Weights of a small mixture-of-experts language model, trained from scratch on English Wikipedia: 64 experts in each of 9 layers, 5308 steps.
Below are experts of layer 4 (counted from 0) of a mixture-of-experts language model. Rows are named down (a neuron's output weights, with its number) and show model dimensions 0-191. Each number is 128 + 32 x the weight over its row's rms, rounded and kept within 0 to 255. Numbers have three digits each.
Before each expert's rows: a language model's description of what the expert responds to. This comes from a sample of Wikipedia text that the model never trained on.

# expert 27
What it handles: Capitalized word-initial pieces. First pieces of words, often capital letters or prefixes, at line or cell starts: E-nfield, C-ategory, In addition, con-, se-.
down2:127102171183095123123117145143120081087139200139142155168082139139135175086071103176125118142138100044136143194148117146095160076157168112170188018150132088189137122125045134156114107127160090082133128132092078111108067138114091135127134170077073159101171099131118107117107140129099124129134118084178134095106140134118090167141106073101206129159136145109131190100094141157130080111106184132121102155134136160118154166117156095193143129062129086138126114117182139162097141140118113152178067151145129177159109181100123118099072144136129116167116103140147146147118089110123114138

# expert 18
What it handles: Middle syllables in words. Mid-word syllables like ter, min, da, est, go, pt, cu in names and common words, e.g. Mag-da, a-da-pt, res-cu-ed, Quar-ter.
down0:073096081129129110142119136117156184181100123097140184126076161107070148172153133118159100100097093131107115174140132083098124144133167098124128189175104161118150155128183117144171098181145081080131094126131158162168088137145077181148134133163149110125142163121094138112094156165178165115080186107099124116146127098131151199161152107180071177171134115127117144151154152184108096103125110095151144129112146104138140122234098102127148106150098145151126132104170141159182120163086105139186175099162127096115067139130127117142111145193070100206177148114131158075148122070069141106

# expert 41
What it handles: Conjunctions and auxiliaries. Function words after commas or nouns: and, was, is, which, who, had, he, as in 1909 and 1913.
down1:091166109174084082117130128122136054129161079194132101177129158078111133118167124156104082114110149123095143177131168131105167132079151104111121097122116177129099146075110084183129084152176072109093170132136093157126165170153155160158121101118140182121140159148135143137172150102145132135135119091123169132114114169150183154147120097155074016166144147148138138145105107116102034110113101141122102157147138151094111167135152136134107120164106077167091110101084187174066171149148104097100160127106055095110068139093161184184121140132088140128174171168162177119123140144100129159

# expert 49
What it handles: Commas and conjunctions. Commas after nouns and place names, especially between city and region, as in Oakland, California; also and, or, ly.
down1:104127103068126123099133144156121152100133067103104120155136133116141114069083082132158105134125097186107075112113108120115152065139137152112151130105155135146156111160110124124123088120175170085114214168121116116117184187109119145147091153171084067142118132112141088131063152156065137172126124085109072188109122142136161165141161097160173166171138122153161112076074178084136104149099174122081121150100087154106051127189114120157152135146116117129108100076114113149082137112156142183152081148120165123136202088156101186119114124124109137125070152090051124198185087108128128158

# expert 39
What it handles: Mid-word syllables in names. Syllable pieces like en, li, le, hi inside foreign names and words: Cos-en-za, Bib-li-ography, disam-bi-guation.
down0:137121143145182132147135121175115117110145148068148107163108130150076098162154141117117130119108107102161151158096110134130085082162057116124096084059144118103146168148117136079099134067134093148140107114144115166164091117141117135069117152106117148103133095124126170135159113088153160088096085145078131130142184120065063194086098105161174103074115116083156146092176150107143136145137050125065200143222128146104113121154110121119126160100159179107158137142182173122087141111158132097148068182067107116149124074108123221150136134070116121146184130136163127106122068128107120149

# expert 63
What it handles: Of and linking words. The preposition of after nouns in names and phrases (Register of, lack of, part of), plus that, from, for, percent signs.
down0:157111085109151161153099118148131122114147108113125143136124144184119075102087149132137144097146094139114110115166111191128134113062137102143128092090136103120128072158143145034144135132158069187118178118152201149123138124149156188132135198168133118091100158106183060161095102118024191120133111151134130159128128099126188168169106137134147110087112089147166103150085146122162155150155162127080136150134138066133165104136083148159115163133123121098189128088113112090169145096147113082116089119131148087109122118162136203157208139125139198107157108165120113154074122132048117103

# expert 16
What it handles: Mid-word syllable pieces. Mid-word pieces like ar, it, ir, ot, end inside names and ordinary words, such as fru-it-s, const-it-uency, Ell-iot-t, Di-ar-ies.
down0:102131157157084157160097161171117116126143090142083087126085123135125092145113170113092183136097145132124140171129164086208131128101158141135136167095126102117093164148128144097089175122111155108124090180092117171095108161126137140118101175134164140145163127143097152059098159104162103128152139097113124151035130128182140020109126104085131121098146085116155151137149157197128126055111124159166150185093070120102134116192148175117164153114148133147107107156126102112108117149144154103087088147118065160100085095099140012085096104089123100148133095144149152129173171086126151183

# expert 26
What it handles: P, M, F pieces. Single letters p, m, f and pieces like me inside names and words (Lepchenko, Tompkins, coenzyme), plus pronouns me, him.
down0:125151109145137104101141091153120137142186092094137125104192088051172152132075122110148126160105143127121086166173096141104109155141141086133137134104128143201159144150134121194080229101130136122109124051149166129148135150172106141083119195169181102135176113085169097086141192112119153083161178080113115067114133120175133079143171181127192106102147123118155117138127106104132096070137125080146060198097119138149095160188169057107146148105094121093087158113113190151102121148126141100118114133125108117118134119140110092100115081169156107152158137172145082099118163114133155117

# expert 4
What it handles: Mid-word in/ig/ta, with. Mid-word pieces like in, ig, ta, tra (Aboriginal, highway, details), plus the word with and == heading markers around section titles.
down0:128140144138178100127099116132151049142108121143072172100116100098099123112134159133174118145164141123147045081104221112166126138176151156110110163166102082096149108090157155067115113136093077126162107168196104181142137115125156149145135188166107200102118078146181156145111106119070173140099076131141137110136123045071127111167112160094111132137146068122102089121165154157114110118164122165096112163081156088190177112147055169140142080151137095111126142056103107125064138117120100106136135114160127131162101089183122095186093120129132121101115104139149107140126172118102144160

# expert 62
What it handles: Prepositions after verbs. Prepositions following verbs or nouns in narrative, such as in, to, for, on, by, from, into, over.
down0:171140120088125088189159112169148111133122097141112060100135101140080146185097186197140119123102101106177129178127106145162116122065093170153138133129115089120144149094141110100153118104085178171150115071145105172153175200147140192094114089108156153134152157127079165124146128133165103094163107151144112140142219117140182163095119162082093155182118130149124120094120122113116146094111143112148153129087154158137131171180114151123123151079139104129113159134091148117045099111107063144145168069129143199099132126083134061169081075139125100149139093169166108098113145198079145120

# expert 32
What it handles: Noun suffixes, closing brackets. Closing parentheses and brackets, and noun endings like ation, ity, ology, often ending infobox field labels (Duration:, Affiliation:) or place nouns.
down1:081092144180154127061069089056128086134136137165193136135125168126145157132110183112117191103184121138053121101097144134118106121142131137091162116120124120183155141173141112108090114100119136084141168128152163158069143165105155110088081105118135140159123088135100136166089147115075168172154085116074168088134131147122141095136114178120082123143171093159150137148161136141147106103122132162107143125126037148105093110085137127199196197142163084110118108147165168106095126169146141145122144149157113124057134188107173094067183134106112186083140193120160091131123122125173137096

# expert 13
What it handles: Single consonant pieces. Single-letter consonant pieces n, g, k, b inside words and names, as in Global, Integrity, lengths, Grebnick; also kg units.
down1:124072137141114146106133149131124129137086198164128149115118109138115125113166107126112127165155080198145159162171054145094125141114059106139117094111121104126181140070159118095155151111167216089093125123133116114172132132108025127117196127106118156125103120095124107063121107174182132080147128088118123206140153117140187096065062099110104083120138081160120102188097143137092064117122112160137094101102107140133095098137102113137155143085133128161126119134108118100192123135106117127162109105146173075082102117077122088156149060150092105134073091167089097133084110101147101077

# expert 20
What it handles: Word-stem inner pieces. Inner stem pieces of Latinate words before suffixes, such as u in linguist, duc in production, equ in frequently; also found, design, form.
down1:146099145111095083164198118123176134103138125116139184115146104172113140100111084136156116189158095110184077140167164159142061061136153114125130175162088074142155098101147136062150138088148137142129155112168153127104118134127120118128076126130089167071105124109128113137111154110118174121179112107139098137136103147149186106136150151132095142064126088116110159086127127137186140096162186150130060162127116167105113144080184156082175156170101102113185107041115101162175094102119122102064105149127084200136092119049087131127083130160069122131151125152070108186155105131133136121

# expert 42
What it handles: Line breaks and headings. Line breaks ending list items, table rows or paragraphs, plus == section-heading markers and table separator rows.
down0:167138135171120116119119166104138124102070120168160133140154115156109134169138069067093040173096096219065111126105138082115125164094182154106185131184185150147115126193107104111129141080127076157171134127154134179074096172086107111106108159143135157091163151098089057107134109099140149099125129099180092154136122120086109079098157141120108136095112144185144086126088144134148151085145161139131130113113145138154126115177157134159155138099123148063169097121129102107165119082140132146122140123158128057112179093128171117087156121149132091084163099094126112144225144138054108163

# expert 23
What it handles: Ri/ru syllable pieces. Syllable pieces like ri, ru, pp, tri, often word-initial, as in ri-ch, ri-sen, dro-pp-ed, at-tri-buted, inst-ru-mental.
down0:114111168160070124111098073129122142129144075161132158140091097105113091105101066170106079125204061144122083160066125207080181083124096092085116110180138162088194170162157188103168123117164139126187165143088115159157123137121145124130128151117124153157141133167109138122157168140117149154133161134076130069154065162122127096094102170101113151128135146109071121118079130148093124116156094140103103123125116092125110204103092138080151130174127123196152075201116081102153137123178165104104133137117145110150138167130089174190164102170137120102131170118114150131130176148080167103

# expert 25
What it handles: Table cell separators. Pipe separators between or closing table cells after numbers or names, plus semicolons, as in Champion | Runner-Up, 6 | 7.
down1:080139140108163137075104125121099133126175174076135106143126138123165112146081158051166082097081169094097113088145046133147194146123141104141183189167144105068184122055056092127185137135164148111110143176129157126099152147124145110135121180128138102098096136136164091159149163141107136056104052134133119126134139091132116174129100127146138150141179143137126116129151142109056081077129162082106105089107134130096144126096112105157122130099130098052123104137157133153135129157108117120124117053140130122104081130205038149115145146104130091125092171098104062111127103119175122082

# expert 1
What it handles: Plural -s suffix. Word-final plural or possessive endings like s, es, ers, ities after nouns, as in works, reports, persons, Link's.
down2:135126160199080125113201120100086112123151127152132115157087102094150129110139152079127155125118175125115055126077135128171111165091094102132127124126121095125177132146102090186073099116144075149142058119172195152093183146150137120166177121117158108128129135144063137214132150103115143143091126098121088144110191102136115144119106151126128154143138131149057168142091166162122107097037039078086106130150103093151129104118155075166110087134180151181051123149115118179107105070191087113121134093110106103086104124127136103145132128153131180126125104164139127103187137146135169133

# expert 52
What it handles: Word-end consonant clusters. Word-final pieces like ck, at, se, ft, ight and closing quotation marks, as in rocket, rock, meat, Apocalypse; also words like water, River.
down0:139110181107126085164149129172134117151135109074143152141100139121094141115107141122123102165153106177129184139162078109157133134136157178171122128098097168123051148101104105156129156137168142115082079144154090159105152148130125055082167089107171204076158147169122144140117157165063118084154159146142156125131077162159126137109088168161140148141140133244109142137091130141090121157065151094070089147159207096152086138119138095179091117114186150094126121107072132093192140136137099113219132180123083129166132188139148092154135106136151132131114113103166086160137129127102129161

# expert 12
What it handles: Capital letters in abbreviations. Single capital letters in acronyms and abbreviations, or starting a capitalized word, e.g. QB, U.S., UUP, RC Lens, Sodium.
down1:127107093110141136076129124189125146140121123113167110124159140091127140072154102145092113114103181129129182170157164140138170115169055181097102118162127105140131124153136065090166136105127142126114200149160149151108196082219125138075140151162165193135154147154098111208163098122105132118099128130118141130189114118153085094129114127101076118099167141082139100080148130125125077119138058118069101162071126113117135100161105147132108151099073228185151097114158127068179094118140115111132090132146114106145111100137101180180130145076187102112096127118155065166107125169123131144

# expert 45
What it handles: Suffixes and semicolons. Word-ending suffixes like al, tion, ment, tic, ation (genit-al-ia, seman-tic, modernis-ation), plus semicolons separating credit lists.
down1:138125182059131193159133159123166084085065156134133147131137150128161116082129138098090081147141131185149146136084084113148151144085147138138098092110123137140091201173129075132137103027122132130159099060133122139123137163112128153147161124093173127106161090155123172181141089109079102124123139128159112162129127137122125102107115124168166092204197147139153089113083181088111159120119135052129079150158177150150032108121167101123120158111169064088137157055154100143139132114116151146133154089183158103132120117123150143135095173133119130053100081106164177152104130103125108099

# expert 2
What it handles: Mid-name letter pieces. Short letter pieces inside personal and place names, often South Asian, Slavic or African, like Unnik-r-ishnan, Kulkar-ni, Mbam-Nk-am.
down0:163114178120125158175133157140120181197098167095148113101131143118102098154125090067065113154096128162103134157141073129146118133081154159150088141098108095203126188199115108184095168149176156133072116101105073061137166145130152135148085129119131059092142092159082138130057199153115121110160066085101119154106143139124122126119169150132151128159132120152098182134097124093118116133065128069139098115159130175126103104110181164177089089143156175105111141139136103173079136131149155092065128166132132131089176102147137088139132094155082102177143135112123121139082159068138083097

# expert 22
What it handles: Sentence-ending punctuation. Full stops ending sentences, plus line breaks, ")." and clause connectors like However, but, while; also decimal points in numbers.
down0:153113186120097143161129110140145169152060120115149140136132158130138130085212147126115112113126090099125152144195111113139139080173167129136092160135109155225162127107142109078064065097105154097094146154074159139126132116096134113082176146110103145140069111123099149188137133141210187149106096129151133204088101177065147096169115091164103048088068138091138112202142153132103160056161161127138093108136132083068106157085181091118180154115088079098117134151112088153100120138094131122101132081073143107134138133153115133131128156118152162149147107138148110128142136124130158144

# expert 38
What it handles: Inner syllables, foreign words. Inner syllables like ol, ch, vi, lu, po in names and foreign or accented words, such as Apollo, Soviet, purchased, glücklich.
down0:182196110132107076143170092156160132118141211116091056088100143141078126125084139107180180094128128110110155107113086066138134165158108127094154109078143117081111177116112078142137146056125158164149184068138017174076113119122131104137173113077109141095166114148097156119092099173110105076090086128098160148086131109120098107137097145162097137141118152171138149114119124146119176169110153158170127142118134124174146144119077074136139105126177092091110102130110143129144169148125143148138158097151105090074155068101165041131103113182141094135147090157140161108144131140080133102

# expert 29
What it handles: Article the. The word the after prepositions like of, in, to, plus The starting titles and names, such as for the rights.
down3:137104129104116209056162171154154110090184157121129105117093140135123087077109132155112123147130144165099095093147171190152086167148165149118073157156119159093133135089109088143107125151147100160192135176104143105125154154126181095118150181129168112136134149158171105131126089186133172126188123127110143144139126141090105077067142167122120158182149153125102174102082128105162115125165142132097131101101106152133109169124142138125220101186168120111153211161123163120169139066150092114105111123149092164107142128195134122132050109128129124177140080044186109121152154154136109055

# expert 17
What it handles: Th and f pieces. The piece th in ordinals and words (19th, nth, Al-th-ough), plus word-initial f/F and the/Th starts.
down0:094118080121158086150119092192166112139124145151148177126135135155086125177102101178122140125088130124173113137130117129117140118167089118132083112109142139192148099159141119074122189175234171150090088132168155149095135071199085105149160119116156108130152106093158111119069133105113105128147118156093162116136184155066148168106086107116149113155120184139105094093103119134184110117141148160140048138148082116148086083118086168082035144129078085106147098089124100107078171137098059135174167193141069103134137116126081100118161118122124152082136151114119126088146126150141170140

# expert 54
What it handles: Letter y endings. The letter y and pieces like hy, ty, ies, mostly word-final or inside names, e.g. hockey, They, Dionys, acronym, Gwynedd.
down0:150132135130112172151199158060059172146092126103134221093148100159165163084160122133152139144151142149143124101125159128102088094127098115054160143115045092060104123105214087122179168114157149088116153180098158046137125125138110132126119160107096094123102062068171135154155152072159144149179123073142072086089178095125140119160140134090129205113131155112173114131139164106060162164154106126130136138163132152194136175076131092132133142151142133133116158138131140160120146148143115128146180133135085152152077119156137142155094146097103159147172113096140097098137146117136133110

# expert 35
What it handles: T and onset consonants. Final or inner t in words (produc-t-s, taugh-t, Massachuse-t-ts) and word-initial consonant clusters like st, p, tr, b.
down0:118158115133092122178143121182107190114139130129138096132142191107174150129185092141118165138170111104097111175170094146157078139178085137145126173084129158142141182155133107123112131144193161084136164157101122095132142125156095089102096143080130164126122130139171130138133149168100168147190148109226162143110149088155072089132086155120120155147108148144132109152152144106120108122109177093108113102152102120124088079092138142053121087102099127147090067122144142198112167098179083074142114126071103090120129100088138158056083154108057097108165189100094092130182078088107155097

# expert 47
What it handles: Nationality and country words. Nationality suffixes and proper-name words like ian, American, States, World, War, as in Lithuan-ian, World War, United States.
down1:083131149105145122135190133164180082128081106119182128095119135147162084128106093108147107112157091077106178076118128126175071174106123125120116108161148134108116097123124129179117119111135153151114152142106127129100159158153126149126129109095166144112135181162093068106106135075132107151143112191069089112118111124173086111089109111075108186111175159120069075161111078114133076114122145081164119107167085129096092145123140151104107133122195168077084064169123164136117120121129168084199204139157110139102149116139178035114105147181179080120133111052101130111129156205118133117

# expert 46
What it handles: Mid-word ke/ie/ce pieces. Mid-word pieces like ke, ce, ie, ki, ka, ick in names and words such as Yankee, basketball, Lake, Vickers; also common first names.
down1:149093121142139152188115108127091128189213162135146187103166162085079082110121193140096146136123115088133135161181097069144129115136145130089190144088104121133104076139139141157127109180177151102136135086099113134131173134101077143108094125173141126104106151191155132189063133146178150072131148067101077124102102185119157053141117197159099067162169139099122139100153107052157154120159166159141143091153129118087131132136118069121122130150129121095157200104087177101093083134100108108166149131076112122171138145140140163122089178112110171164161158143132095133130115138158095116

# expert 28
What it handles: Name-ending suffixes. Final pieces of surnames, places and compounds such as man, son, way, ward, field, ung, as in Holman, Samsung, Clinton.
down1:179140101079110109112128104163152138147166126146110127146137118089167157096114134121150174163138103098036150128100126198071168072163108161163140119113149147055131096113111129170091150077124135092157189120129140135099170124097104141097108064215149172092152124070135181170099137096131133167129138116140131155105097112092139150134105144077158159135092121117149147067142139189129089130107143131104157120186125039168122146155130121111117105062134226135094159170147154090110169135113117135154158110112130090127107092133145215154096202134146083124133162084111170098130166146141113103

# expert 6
What it handles: Vowel endings in names. Final vowel pieces o, a, ia, lo, ton, ville closing personal or place names, e.g. Da-o-min, Marce-lo, San An-ton-io, Jamaic-a.
down1:152122091115109157122104181101108125093158112107143096123135172118162086125101108192144098111156140087122143082158082102146097174133117102130109104115113128110115152115167194087135075149145092179081109141142105197129128069127126150140107198067104115151152109091159154190163136130164024182125125159158181118103071110133102175179202098116168133173111157102132098120142104137161106157105201128163131092154162160154169194133174193145130137077154095107122083138117101124127163198151134141141154057129117147159078123125163099072108092131119134112102180146100101117154136150110144166

# expert 10
What it handles: Capitalized name onsets. Single capital-letter or short capitalized pieces starting proper names after commas, pipes or colons in tables and lists, like H(ampson), S(1600), Va(inglory).
down2:139174117123156149098143115168147096014111065107112151132168134123125115104141105134100148121178113110182119143115119168122133142143114100188156136160065110118169190045164103118123136140170096129154164157146085105154181104138163139159113188173107110156169085196105121162161150148132148186190158118108168147153094155093058153149096131110081147162099153124175139128098134120125146140113085077124145093192175152062166114126108162162145119097139140152093153136121126151092125123131181121155132155204079171120142168065140139110092160105165170139096094127176091133130140111169188120

# expert 9
What it handles: Vowel pieces in names. Single-vowel word pieces, mostly e and i, inside names and words: Per-e-z, movi-e, Beatti-e, K-i-ir, achi-e-ve.
down1:098077171123166054129126172123139111123094121144101107189075119086122115138158098121101103136088125136116135167109074146145071163193132120149171074156068170118147182133135166174165130114053148136120085090144085140022103156115069117132149155145097141111091127104092142087126079131146130153161145117137154167160134150081125168147134096091146187134115139115127140136119166098188158127118083101107043110141117123113190136177127174154176157161153159142163217131097138202132147164084148168108122107107146129154128112189111105156178140137117141145085143134170128137117178118108172114